Below are experts of layer 7 (counted from 0) of a mixture-of-experts language model. Rows are named router (the router's row for the expert), up (a neuron's input weights, with its number), down (a neuron's output weights, with its number) and show model dimensions 0-95. Each number is 128 + 24 x the weight over its row's rms, rounded and kept within 0 to 255. Numbers have three digits each.
After each expert's rows: "comes after" lists some tokens at least twice as common just before its tokens as in all text. This comes from a sample of Wikipedia text that the model never trained on. Tokens count by the router's weight.

# expert 5
router:108112163102147096173150124159149180143103078120154143155125130132127160128122174132134137127107068152113117138118126159120097130136133108110100092132092127105106106091134142169134113139101102141124105135152082093136158132168099089147136149142128116154135140134127162085123153114100098161
up10:129140145134105111177098103115049124097125131146149117149134137110137170112146161093137132139115098136192116185124120129125109107143107129141125105138112108100100145092106116108110104122132106108121135159129131103139139136106107106126151105101138115144176149153138142051153104142091121141
down10:120135093132150167119148116148188166145130139141138126127108111113119127117129125094184152170151162172153117151111098174102177152090129115099104136133112141122122123140111119129116125101090169129099098108094108162099141138144140151138135135126068130138163159088121128090110131118110135156
up11:141118119124132163130132117150130100157108107125119154120115157122153112160121104146142123120134129117089100137150190144126125066147130131112090140150136106162193125107137152154135112105134170160143114129179105112110143132145108091077144148161163146103134111190125141113170126128105143150
down11:083113059137143125165110129080104119122154142137147124099147106116154116127140156108103122157126053133118119114127111080125138118124134106146142097090134157108105123151125126106170134146109129149117107130111162163127167097108118132176142114113083162117110151111134098185116135146118121130
up12:133134148127132173131164064092106127157107131167156099132148094090158108142128141125179136159148147117126125124139139144151149156117138102184143143063105122114103155102142123182069107152136145109129120102118139141138106135107148142131123104116093138149111143111128144118145079125127118150
down12:117145136082130106197120125116154122171123097134115123134132159152129126116139148143109164111097112110045156075105189127098166146130137098123119139132142126126119117129132143138143137137120117148140100101138104127171125112137144133148159128160119127119171106136123144083138088184126108130
up13:149112137172086185117105149139098120187081143142129118094150093151131152158133110128177122092114129115120129100128191149145120171129134153143139125109147151140181142162123139126132134146152129163098141119102096138155107129115140099101094143138111165120132134160101127095113128156119147121
down13:122111076147122130150097169150139134097157161149135099103126149159179143102149112137134146119128125155099158118107157131078137118099133148113142120099094123105127150099131116112096139149133139161144064109129129162124122102183109145115107143177164143119110117116122132149101178133138084140
up14:137131128113162112148128136160169121159073118124136129083109116100067115107167102089128152110138136135129128166126142137136122108174097138138134155140122158113148141082139117119137135110119095107141104087129148138147120129137146114141148092147126163154125145151105125048085086131105159137
down14:137122145172107120100134136106105111070136099169125160144124109119140125115145158147086146124114159151151133126157130130161141133128113140161138087128183124184127105129117143128146131141143094084129146131160170133102103098152130112150117159140096127151139113140192114190119138135110111093
up15:135089133122134112092107091124134161103125144096173148128112138125183098122132154190125091155150121136161132156165137119114110157137084137180159127133091153103155132137126122140145121134115103110143151172134157091129104144092108142145102110112120109126137144160071119137110146151120164156
down15:096135158146126144115133145128117120110144114111147147130150134102125091107143119137145116089116110094133099126123082146148121143126143134093104177152149122129088154099129096139125138175116149083111113130195089098129107141147119131181106126140181157166180159110116147123143089118135099114
up16:140115130148088132165114136104113143155153109144149122148126121163151144144141145151124140137132133140123125127154198085177095161155141118127122116110169135164109124128051109152099178141128128126104157101104131134113116162109156138151137154107154131112075147153134148109097103152150117157
down16:129101105147072160129106115108130139164147097170126144099181118127102140091119108169140093119140153142143158146120127176136108122109105126096136139097091129139128095128115151133140140104090122121083132131148098111194145149149102154130158114145140127136117114112165167115120095153103143084
up17:115162087146131148152125164185157136088122092160145159141131123103137128102153169128125117170095099132120114180115088103094143146114108117103105143124127122114147131140155107148135120131166108109102111122143121124097137087155107149095077134122140112154117152077141138118084120157147102105
down17:138107134129166113165118115108141137134113137110123104157099124178110116153137123151139109139145138163176141081161154099170146155148147130123151178135115122085101137162122102128104129129115131167118140157108115108142154104152172141167080128112167150129138098116158119110147085139146169163
up18:143132150104123107122135066105128126133094121169145124152145085111187107144137146122132136099121115152116106139156162139142107164130105113110120145060115116102141127112126174153116125137119131139151113164115127111148124140091102148137146132162114087163097182145128154138167096129125119185
down18:110169109117107135133144181157117153102104115092166123150143149129112133126118129110111177171126140151106144087113126112107162113107101072136161081145107141127118118130124119137149174107121121141158121115159172116139134130128091114127107172138094150159120113105122076098160155115118084138
comes after: " of", " in", ".", " to", " for", " on"

# expert 3
router:140104142138082129136128168137161157121086125144098131154144127105157118145140132150122119123112144159140154147152086094118147144125110121113108154087128141172175114123101109111169118165101163114142182178152107157118144149099104122105120119106129118116150158142099109191080135117141137127
up10:129121127144149128146116134129124126118118125166119111132057135076129092122118172141092086137151142117123106139100162059125168164147087134140155098125127110130135089126148126140147152158133102145101138110110120110119119147136120153089107074168128143130127148134118084140141108178100099131
down10:111102157106094172140114101132141124100120126143134095157104152123106108125077132109120124116066130108118116137143125127127104112147138114164167135088087166109125144105164105105105136152154125159111160135120155103133110143073131099151094138082116162155160111163132149108137164091107110133
up11:154103157144080156145119110136107121139095192117150117138092156153126155160090111118160116154147093114114125089134111127111146155150120146173165097158141116148141141105148142110136111119138141135162165142077105086114112125121099083143120126123140127149130142110103118148139123119074146181
down11:145160158145138141096095129130105144120162127151089119102103102133144125101114111100119140113142120127144094165126123139112101111086098143174108123168169136133083141202124149099111130123180150191141118126141141139149120133109125093092126140122136110096152168143141082113145118135155120126
up12:185134154097145093136137128122140199106111102127120153165096129102120165155130141148149090139125095155128171123125147114121132175106121125115137127130139152088131135120135158131129137146152097132105111111103080174143186142140114091170133154096145153095103125127118117121124170145145109120
down12:115111122130111151075085095124095137160154097135127104106136138091134111108132180122147152105104159128121144100100148127110107153098139144142095094159131141129103131143132129086161109063119153100165135151121123110161123123088096140168141098133136088139164139128135139103130125155072131134
up13:174096125122126108131110114113137087172137130116126148129158114082155162177179107154128136154169144134109160092150146124122106138138139115162104137169151125166142151162140157127142102120134133121145172147123108146129101125139141108152119173184127129105166140144106089124137108100102159161
down13:149135166101150118128125139156120111146106113155121102129104105138109119110090125105119129093126175128160096154093104106074075075146089141095122153113123135106127129126119097130094094114100119143092162108094133136148128136114166092169124135120122107149075140110145168087134148120138139116
up14:122107094126153115161113114090116146145146146143138119183126121157156164122142098142140116148140089162133126143128141079146154095097130138107129124113088158118156128103104108100097120173114155123147123122128068125128142158133097127158136182127122128134085139116094116127189131173099144106
down14:129154088163139144119084107125191105115159106128159136110151148107123127153153060076154164136111158116128136128119073146107100122123120161120134106125139145114108138100101124165106111117164097172164137142137142126101139115108123150100135127140102079135165115139122104153108097125139120144
up15:156120117101155099088151136099118111146092124104159160105090085155145132148145101132183107133124115128117106108091146088103148104145093143126147115126145154112121124079074164159159139160126122121133131118101130121107124070080099114154150109141131149140137119149169120142135122132164142153
down15:153124149087088156118104109117119120134125119168141116127155120125130118123119103115100149164131101119134137139095110092146134091134130125160107102118115156128142155150115079131135154166129152172079105166115172192167116121125083101134107084136074135131095144090102125132110119126108118137
up16:137139132141105089117137151126102147115146093143135128136123089119126120121089131116124125125125119158170114160131112116097093123070142162148181122126144121123113121124160111150092132117153119150132130162116167085173153181104164090151149130131120129112088158054109092141117125113098114126
down16:079134124127134158196153184151095112156173121102107155121169143106133137160125121147123143129126129130167104081152075118114110093141130151125126107124129129111159133168114097129102174141131135080107156109119123153125112162118104099112129157121128140127106112090146098148139138149156134101
up17:132111130103091116118096098124155110147148095104111138141094125097133161127070159122117142145091135159179151094125113109142108141093136169093130142108150133114156125143150183136150152129168128104135161111091112151111113130117138090139106130131103121104116110125168149112135109179152148074
down17:071130092134166107117127105149147106114147150108169118133112143106092131135098086125127159112152095128125174111126138123123169127137118134088120111119116103081097132138143112147106134124120130117151093087086140138118159132133119157090154126140125112133101140092171090106140090055135154138
up18:163092140123103112142192126116105132145087139096111124137106128074138132164121128134121114193131088104090148149157128121143137094151143135173112154104153097141147124110120139117127131093115116087170139115123126146126151124103115109133120103138125115135109138124074102141124174106085143178
down18:148142104117119124136156142091119129139139166109092135127091116152147124140118095142092139140136101135148152121092103194120133134121139138164124103121147139111092138083150165122107101116119147148115087162087125173084094107111143142105126152143100150093171104126143100118109126172115138075
comes after: "\n", "-", ")\n", ";\n", ".\n", "\n\n"

# expert 11
router:144132128104107127137134135151149072154119143169079137144095126162164127131171117104139071111118135100149125102141095119104140150146147167097136100137117094179102094122154129100079110107112164087141129171100095154155128119128137148080148119114135141129147135103129098152113125140129138137
up10:127111136158108103173150161149110110133107121088148158120174129129129133115088171133123154169097115152165095104141132122114071159086125133132110158107133121122123140135142153162117150152126126095141106106134136121078097141061129137128075147121155112142109105145118136158170104148114118114
down10:093124181104140133122149121117137086146106146100111174151144161183153158140166155112099120109131127107116132097149115123115144158118106092110119146156124089098148137108135095125111127118124162098142154131138102168102105131127168161107107114117127143124154080126127112210112109134127136102
up11:140152096113125177157170131173151127112129110125144122146109097091154069118135129168160100128144151157152133122088120150133120108148127110118156136129142120130141136134125115129118144160172133118130161110093129129169150173106127105144103077111137093131179075144101114111167098129097121116
down11:130167124128111115112163091115126132144124116132118138062108147131139128094152143153143081094120122071144113119141132135108124183155102111103128104110118077119126085171131132092125125127106133131143102116103110109104148094125148105120152121131165112163132120082108112163177155075135117127
up12:148110103081149138179096088165127146133142159136123166123138139137113112157085169141150102140080126123136142102143127129144135139119096126109127107145140146137148127137161099159114102131135100125111143150136105054096133143147088141107075109123123162103159164099096153128138143125161135097
down12:146148113172110075159180125114175119132132133130138154153133146118116166180087094145126130107155133095096095152160146167122080112120130142145099104111134106118124116114156160143107158165102139112074105157135111171117112126121106128120115106126084151146135102114113114143119118104153107127
up13:160135116156126143147097141143136167116118148143125110137158136137131126136135161154153093138113097120131158183176133116155113119119105142127169134087106097099086141128157139142102170153125142129088105151128088090110089124177107120129129105156132155118151087117124104156113085114127114185
down13:125126094087117111133128134109140127112129145133157120079127113141136143103129157111116109114077153151153147143108086191119139116122156150131157106131122131116128149126138128155103122130115151125113167138096138160159133160187175152123124155108127147070132161126104160151134128070117090079
up14:136177162151112128159110108165099099149124186130093149119128135134117173156172103160108140123081148141101125149138139108156098076140113130120077160080125165086124099131144134115150119140103141117135126110101118130133105138151112133164141153150095127123140116140133127138130063147143130119
down14:133110183119143139130140162111151188106119106142134140132136153135136080114104138146093121148138139144131155127127139157174147104127111107194150115114103117115135224150129112136103146133087123116143136116108155163103130122132126182143145126131098129127106163134168141111110110111133147111
up15:150109154108162094150131097126079125048136150108117166154172110126130142156150099109115101140102140125128142164149123119116088119121110147109129179100112134120081122128111152127117144144128118134129147112149170135106087129112067146127121100125121142167120125091123100133119125143156074119
down15:143113179100176153083139120152142128152133126155161125057141125138120096111145110143124156101138148132156142129121087142134086118131111141140125143111171140131133107136089135169134138103107158085117106101150103109130140092156123077123106128108133160095117119107107155102154159140145174108
up16:138114113129165101176151124135133100108119140117142134151171113104126125126110073147127121147125092137123134166183120107090121154156152121102120169173130079127150143154155163163105123144133056146150089118150134095091117127145149089112148118137150149167126142139125139093143138132129133116
down16:119120150110090136086158110139170116112108135129104113131137162106138087109122143130105132111150149167111141102141153076142135167156115104130110120141152136184146080111102126119128133180109189156165149120118154125103151118101154130140127133122123107118115102149140186112150104118162136169
up17:133189101168131094133167130052133117115124098095130144133123110166156135130119144142098123093134123127101143118143131134100138096143104162149104169086141114133155087146107140133112119134163110088164122141128102135142162081138132148113106112103134113160138091085124102116102123127086129145
down17:103114143140115148119143145101120156107126085086132118137083123106170116154145143103162087143125092116073131146113151121111144185083137112150141127147128102127147158127120158136112114132110107164125126127041112141111139140130117172138123108131166093149138113134094131142142130099130106170
up18:131087119133096117178164079128109143131066121080156100099124086155160133133149121123151117152123166099152126121117148132115089140125168128117163183091141104115160152151145122142111127156124139116095160180122156087119119158151133120127088116133117135161127134122132111124130114113110110105
down18:105160161129162169167139141116135101152114122158132150112115148141101147130105099169097142128071136155123162116165146146098146152113173150062102126083135079085123129122127130130121139170131126120109148129119108130112102125168118094108162155121147166091135156127126118135122113131162122131
comes after: "19", "20", "18", ".\n\n", " United", "\n\n"

# expert 2
router:130157068090098151115174106117141136131096134127114127107162090138142124153149090124161107141138123104072106116110116097111119139129148128153102154170137128141127166103109167101159103139150121116136123091112116133120142134138151152093142188132114099095095157159121158127117089113099140159
up10:184130094101155146127121104122127158132135126127164141193151157105099148139129127166136138122146123157165129124096168137105143064125172143143157150125110107094120124099100134128081140158123144135173142131137100096111147121134127162153111112128171106136126151126083126106095138143118153155
down10:077125132082155181110136147135090136091146121130126145154121118100137111116104102097120127129083176129122140171125162152185118150150133120071137112150107114123116117124150128140097129135158164090118122153107160143094134110127130109111146129158153104106129189116122164144119136163147109105
up11:135117140182151177185138103113130156164120105145143135114169099151178113122142106163148122145141104151133108140112133116116109150127137097155140137108147133126174144127134148116111170139153117100162118129119095122118073169178166143133106121118126111146168124147096133125099132157114161168
down11:173124129156122128125102149112119088111146117150141103070144143111120166142151116092165110117079126130116121151121161115138104127078163103088152113143102133126153111163144138159109126124105151128116157171135161131081123162144110135112141145175142138122110123147139179133173164169127129107
up12:102151089096166128122114125138102145114119127116119133121173157136078101148134104149155108163089116145102133143096141106143136105119108134137160163152105106086150130152104154092110127157170158126166126129122078095136142116144158095173142102163110122130108168139107119161119145120080128156
down12:095138155141117112081126123101137178097115105119112129130132146143146102137123113107119172139144136098107154145140123149136161138166131125118127162094180086168136125134120126151149161130143115136127112103169122118172115086149134089193099112109160139163093161119132082127121162148144132148
up13:174114096140122079150134102104129111119125101166120118128118138129147172140154143120137151169143107112093125173158130148115142131159132104138099120164134097090149113135100087207124165113176122133119126136142154086159116116143136111138124133096131101130154140105120119167171117151161118110
down13:127095170121109152128125083127168139145121118138119117117127148127089094105111143121146156138123120117137076171081121093153162119114122151129140107106124106119088134171134088118148105107087171143116111130130117178166097090122124114081128128126178148138143123107168156142127101157101134150
up14:138188075106163109125147136107089155131110141113158144103106105145140150110106118129141090113136102131094135119096158114092123123126112112134157128146132131140116137164102086137109138154162111106169129103111151126104114159125111120181156135158136117196122143097094079098140149138117107110
down14:152146086077145146161137117140139169127133152127120124084094110139143140088126141118099089109160132124092141146125132108063132112124120096135145119071152171149109155148082090130097137165122138135125130119098143117108130139105145167166149144133120145172085137145131138127150101091116114118
up15:126140111105122107160122118099104109121091130108126106124119146157157091096130082130199138155126085133128146129135135155150175080133128134151140161150149155093132078115129146123148163103173117093128155132118103096137094129124121106121139119117116156133171113137125114134086110124100157181
down15:119116119090105120103143117116124127138140120086127098094111117199106130113163091134140128141149104091127113099113145082119115166126088129114142164159112111155148124131152144096133105140137097138160134130116086096119097089172111110107112158102098110120138092089142111145125153173084114126
up16:151090124140125145125160125123100124173136126117141139122126118084191160147114135200168124138127138136154134144134128080122147148102122106132119129126129097179162133163111163118134156096152116147119171138139125125158083126101105131122158107102138125120104093116103068135119130155111167106
down16:159139107083186118106106115119120127178129127139112162125136131086121125124164150167142146134127122119157105130099164125121167098107137117141116129157108117142101147136116097137167102134135129090124174123108169128109148147130171102098178123142120116104111138168156078150118132126159185137
up17:151134147127102143150143074122090125094143156148133115142158134134127183148147125115144113120135103077130137172091129131122160113090118121102128140098141179101117132105068124131149157093118107091144144139147079139123140138129104128136117118151101143189131144114128159142130164162115161093
down17:155160156173068081136138132121124156146116120119063152113134131109149096125135149131098130126138097096150141113137133129148093177144139143144143119140127130137117138103159131106141134103126127135112118094097098117098105078108159138105115104123166156094152165146123077160146115134132080157
up18:104164069106134095151137082149119130111100165111111129101156129128118136148114096153129164133099101112133155138103115153114097089145107171117141178114090134140117104132152116155104163098140105129101146118124102114137143144058132127101125106097110163129140162135082098151129123146139107143
down18:164131121074164146151125139140127123129118160144113141149105122128127121155151110139175141146130118089112137135134097148166117145149116118136158121093088131160137164111132109142187141146114057127106080118108099095170127144107107163123193130136159126146135151132137158153126114140098142109
comes after: " ", "|", " (", "–", " in", " June"

# expert 10
router:171118092083165113106151079108100135131126163163167137114107089115146146139140097120121152119129157140152126129157136121138134119079136115140131164149131087166116116164146173118138156095164105151116114109105155152165142112136173161140107136153107117113174120109145118144159144123113100098
up10:125129082104123121101154089113154149134096145078123088131142095140162128115117108149109149137109153137076162093130107130094075083125114116137145114106137123103134106124148105118167125124119138103075141108134106141077130169114130130092132149121126138152146133102074108143135125153075144130
down10:141107091069127116141102130121122122120127151167168102159146158155125132145134099096106142117116138128101102134144152136124167098128156119105099148119091148153094142138137114141087144152107082125100087088158124160119155137100174090129158099100129115094119146104136137133120074141168112125
up11:138145094126140153125106073123095080115123134116156128150108134128118135106158110097128094158065115121106106093118113137129148064117156115079167182151157111130182108116152122128127130133161113121112141168129084108123088111134118121135124114131140163127129133140125100115128116155077126120
down11:118129131163101109143131074141130125158142110144119142122127113132102101080128110143103124142187121108145127114104121173114097130102135124134155103112117117097127096111143124117104143173167123107103129156146103136158135075161084150085144156125144135133107105126111106119115095167176069145
up12:156110107121134122148147117120138143154147118107169127112157073106150095130118114111131088106092147135158118084172116130107110132124112109209122149154139139157165154135101120125083164194138120137134090130126105099123141147109148155074111124139126123170124108144129116125137102125115129109
down12:152084123067137116173149095094114126127124102133143156110112135162160148151134142110089118141112147116100103115116154138106154189136167152146123117131115117132163130115142106122094088124161093125088136169104122161080114137112141143169137096137112125151078125163154094118140130139128121121
up13:201122142136120129102144127117086151125108126119155163130096080155138115162159121113108145142147131100150092111176134155122137117144089131139129110106151124110124143088099108120146142153102128133174086161170129149144159174114107132126142145108148155129126087134126121120128183140157146171
down13:139153163135100101110118095101125150156114156148124072113124200151135104071117116127109133119155101126136138141151124087142165114151118108110090115142109136145107065115174110140113150136120155130132105118094091120087133156137121130149137119175143085102114118139127158150123103137152129120
up14:159100132160138147133144109152090083131114132118133117112090162135136150180114145132138121114089106186114164157166138099118135089102137154105118100057146137136148154143136104130101113112114156109125133113092145082149101098154101139163116118142144156174123118144124131125175134131130112118
down14:108182205131155105124130135132109110166150106125097121136134093136118128144136164133120128102108124124154116119119150159130129143122131138125090094116107129118102082137127135112166115110124127094122126119055167158165127121120077167125130098161144087138076160159118134142145124134099131137
up15:151166076168113136163159086105145127098091076159172166130115135143124116141140139122141160166112123122156180121115145125130151115120133114163094148138138113115121150113132096110111112114143124114111164103160119142115120175139128110101132143112122113084123096174114103137145093170116086133
down15:121119101116111160126112164129161114130097152119090160134137120113148115150165101122082132119158148154158125115179129086088155131156095121134110181104119170141119131181107098091140078124114118109125146146132095144128141130120145172128148144073113113136152121123123092114112153115109161105
up16:157123131149150117152137120094119135167129127122117141132142085090154164171098122145088114114132138115140207140137152121132118099089099144155138113131153156091143108159151090138169135106144104043121123169126140139137146114126149134119123146136111127176112120082136115119136140135115133100
down16:125148102113128145119158117133117121175124139139123150123140099146103116104187111087118161125120153146168093133099158111156112083144107099124112150127150110156144183121115160115070121138102097118076127096124135122079114142158152115132116113113137187119131101148114143118150121111119155167
up17:105105138143122137120107094127128101062111101143111142098165131129115114119132111132154101114114108151102101141162073087139132118132138087112145154127111109169122160136178109121131119139143129151094137177123151168167114160081144110187124080128127134115079112149112137137123128130131135151
down17:125110101100166138072125109129108111113140100136138121157129097170115144140103160129148133110083148094095147171102142110148105140101147096123130112160148142117135122130149115097145146087167141158136152086118163093151129163134063117142156097110127093135122126135105097122169105150138147105
up18:194141092159133079130131139139104125132143137128149086128120160101128111111118147159127116099113088111177095154094152112143119128133118121106117123109168134161161099165170142159136107099123140116149164130111100118138140138125123139158085088137142102195103125157123158114133116154111101135
down18:118143187146111113179173134136116130139161114147139093152146152091097078135140179139096136145145127100121110115154138128147108100168135130104116102118119164119144114119128095120122138137127142135157109118150138130164135119104131085189153102129132118126067114115151156155124123090176147145
comes after: " ", " |", "–", " (", ":", "°"

# expert 0
router:159132121122170125150129116091070135129159115144169145119116138149137112088131151083103151127149102100158104127089160117161139128132080138146133139148115108158112099175132140110082167108145083159123131094133142111097113118145169137172121113145152131099151116091149113118163114112117110112
up10:153080087103153154097134108096096075100097100118134164097140120121135138113140137113129115124111114098144144090109102152151125100096104130169139131120129118088120133125128192149135161130151113140156099183126115125128123158150083149111125089123114184113095109098135118142130145140119146151
down10:129115129099111159134195114117150141104141089149135128094131136119188150155123091113159131144128142101128118113089102071142111121142123099127132157117121131162154128154162142112132113132154120129104134090113115181169093118132161115114094138169126162122126124160153132149125106095131075099
up11:132130080144139101154139093205133173111114119156093177128099131132166132097129132145118117120149117161127107124142118144130183108108130184122136180141139144122150106137173121136172142140180129122102135120131116109108131125127157128159079119118124135142109149092138139156152119121133161151
down11:117093113130139071136148163109146118109140143121148124114120098180118076142128136130119118165147139116154091117176163130140154113145136131136160185075101140110154132103103149140145110149124096146150128108111150063108137109151143172109112131129144139140092141177160109122140134122152139105
up12:154135099098121106099141145203084124127127162109100094146110139077129135126074170139139112153147106114124125135110130108146159160137136096114110145150162158151189128139133125127107097153110109134150132121121121141142129101137149115140137052147132148130079129139110151099117114133123161128
down12:173119142108146104137138101106130133131141126141130062142143148114138087073138121131117122123126121139151124107102087110134088126168128090089144140083084147148118139172140121105131100124093151150109113162142139150140154133105111105177143140095133101105090123086099139113138182107139108125
up13:158135129140143113158090123190115090152166141146142109130119142089143135128128157101152126130162186175080112141143102110110099124166178141102128156124105140148102114088128135153119125143126123120108113136118110123160104160159104130085097176123163117108125103131112153120140125154123104164
down13:142098146151160097112123122115115135145133139129166085090133146119158139133148135154169093124119104146123129128133128107141114115086156100106148149086145147115140086123107118108113132104074111100139165106065157122101126129111071105193112106130133133158115120128117177150110121125149146093
up14:133141126135156116097112156180129175171150151110064104114136136089135147161102113106135102154114158142165122136133099116118146128139127120102151085148150147120100148146114101129133165132167138114134148167140127104109090119108132099108148127172121108137124170078137113116095126090118149172
down14:125121119107112137076101140119118148154157199105163132063144156100132115140102121143135098148137128139145113163115155132123145144125157125121133160151117127098086106149053145097159136095142161182126156157127133132129116148122165140114146148109145118099112121151089118113129123108123143156
up15:157073068147138153124163101150096116100104112121122151118111099176176143120121132164116123108110134143139146098133165110122144061121129121126104156133121092126104133139123099117126139125137093131143167105129149165169164159078122142145119101161094110163137119114121150143125125124091115143
down15:077114119124156154140136168126136088167126132122130166090174118150110152140174091172115126098145124105164144090133123127120114088143116166126129122098146122109124087112112128135142132121101135113067142186106108163150119156113104117109138132140119148122132150108122136100175087157138141108
up16:144160087154149115147129145112172055078102129139130158167156130098137168124119133129125115151104115112109125089130138104133175138109118161147122121123151142125130140139109127122121176151114165134143144162140113103131090173104123160147121112130150122102070134169116156155137155168133134113
down16:160136142154162115121151134092081118171111134162106116121114170131156142143134128116099110165137112165140118137118156170144105136164150116092118119155134157103115141141130113154136115165144134144141125190120097143131114156115138116136130121130153151069176137146136196131126079120121144170
up17:160147123130132103130124119158111165111118124147136153146134132135123174177141086103141164088102109158123109149160133131122129129102124147119152119126152166109138133115098142124091120176160150121175171095099143128115116079135117166148079147177109118089141151117128132130167115136140076108
down17:132091160152125137157154104150144116121137117137148121136151112162143149099183108148118132152179139091179142115169096162149143142165105114143154125141144158116145136129144148122140102140160176151100148139133105152113168135167091094127130169092148127132126144146122103170145149104128088103
up18:167111114132153142120131107107151104079092107110126124169114144152139158155072173137084102141109124095130123115100114151121094146146128119135111089135154124137118120112099107133138150098157139128133086181108150118102103143078119126126114129142150134126141111167104078159117082151092101124
down18:138177184140136085114105136075112150162168148136142080121101131117139155138130159095166122120117117106104150183116158139153162139140169127119152119156115140128157121109118151119129124147085131135130145117109109090105102119171100099167155120145104114117125121104169151131152127124095150153
comes after: " |", "0", "1", "2", "3", "4"

# expert 8
router:159140138123180153123118147084109082115160140127124144140136113163145145136128095114099139125109135173125125081120152110157142129101137123118170105122193132063094128131145105158135150162160149140116127132138144120156105090088100136121114122081167132145117105158143138136135166126134168128
up10:112134084137085114144134137168153105114094112117124101135103089125100130149076145118106085118125112126117162160126162107132059114152147151143117129163102081137105094158112116139145144143068106126152138124144131124122115127094115132080161124123130165150124135105098126119118143132096112082
down10:070110104110152114139128153143145130137148132119125122124131087098078070102107110128116097164136144148129115138129144119115103123188125175118112088127084134133130138123121127143161104125132144161152120104107111134114120093132112178104130115133124165135165130119134154140106199164131077138
up11:159155142104181162091098114123107160155128082131154136149138103106162144119082135101135106116145110117163151140163127148108127093107128130129160133150126154147128120133139132156157140107107104104107122167104121135145086127148148085148149111175127106172181094124120096133138149171151118106
down11:157136105153102140124125109121110148164105105103168154099169093101111122151142107138140162111155164106084150129131111161116130119119109136087153125155128123143120083106155130081060159161115113128120135123109153135101111162084131117117120105104150137103110125149136098173148100168132139096
up12:155151135165122118122144131122151093148126128106147195116122134090127156127137105121124090143128128158142148180100078136155118117185103158115152135164160123114123098133104144104139143154161077146116164148122099110132147113118129126133132099119118192130151164145092124133151116109122092093
down12:137137121093158130158125149137122141142103173145126130117092159118118124085117102116144146133139136165152129139123137096104196134073122128133133142122091107174108070147146110186183131156112120111124112132134155152123101157143175149100137130150127105098141142145090111101140108119150148133
up13:157126162124130190171146117117123098106114123097164149134096089119152139160130136146159134108127127135147132172090117167134101127096117064162170136117106167088155156151123147143144113128179103139117127126104144156139167128121115198126129123107101124118130131132123139126131088114138122128
down13:159116190095123154119098155114087133081131161159116085106136121185133144112158128096154114115149110129116123076129109121121120141142153117093113122101107151140121106119074122150155155133135134141144132134141140151119151100098102107152161135144102160130110085149095159120157111090148114100
up14:126106145160113159168097124139140147122107158136144114143159113092102160096099138127129131160119125178119147125129132141156139149103120098136144181106129163130127182142128106159166090096156109124169150143132122150140124161134103052157105152122115102152126102090135126131115119173110111120
down14:168109160126113119118086115116114178167130164123141138135113136125148145119136117096059141174161118113146114099084127131133158117142128112111126121164116100138165133147131118121104132086083172129096114111138106148133154127144152131138138190119075110120106099172138087128107103134125130123
up15:136162102109133143134140126142086132162155111135140122164138147129099097161133161151101095136106106130105119129140147141122135098130109071085138132172147138160143146124154183165132181150169165112126111134133081131070130122137101125153118116128150170137106122099107133125121114179127116154
down15:176108141114103149138123084118164110107106150115120139108151102158134069130117099131125146122136179102143146073113096121130166123076142121118113135130118116162103119110123155098146144151077111139104146150155126165132113148134102107094160137166107087091155102125124142139138140135108084142
up16:165148122114136127142136115124150092144126112100141131140149138098163168116159134139085121171141142092107171141116136164094098139122134121138112131140120102138102127137105153118161103091145130130138143079133116156142137128118183149162122124125135136170132138133081128121142173072048111148
down16:081095083112143143116145113189121134136113124113106084153130138130121157127150153126136087121118149112105108156121129151144111188114106110116117129166082134133139160159117168092096091100095085148156138124126112106139156114131131107146123158118138124138075111094147094142124136115123086156
up17:157156132102125105145129141133078123083122120120098113144095121117151140121142139171104140084120156137103131150107062113134116114120132135145133102108115170096142130098116140148131134121150185093109152160171112138173067128134081109122088115092141163106132137128121141108114138148109156136
down17:126127146126097087149152095106136141149091104131154093147151158143169096128164165112077153172125154122162100095144125170135119112161110139098117144127129168139132140127106120133113149135100146133147113132128151167077150094125152143127161147114127167118106138090144147100165141111117159171
up18:164155172137123146130162146130141084150140164199166100150112107110164117180132183097170153119144102111148157113130122110120114108124146143137133120100099080163139138176125076151123161115103120103125151126148153112123126152136138118130085141142124121123148132148125121119131134161138147104
down18:120132100165132155110139145172159114098135090143088133104121120119122127133173118129156095101133117150136126080125165170134059085135126170119130130103117128122097176115109111128141143143144149193124122145107170075136146121106115159125121154130129142133145141137118154151114104143169109112
comes after: " |", " |\n", "|", " was", ".\n\n", "===\n\n"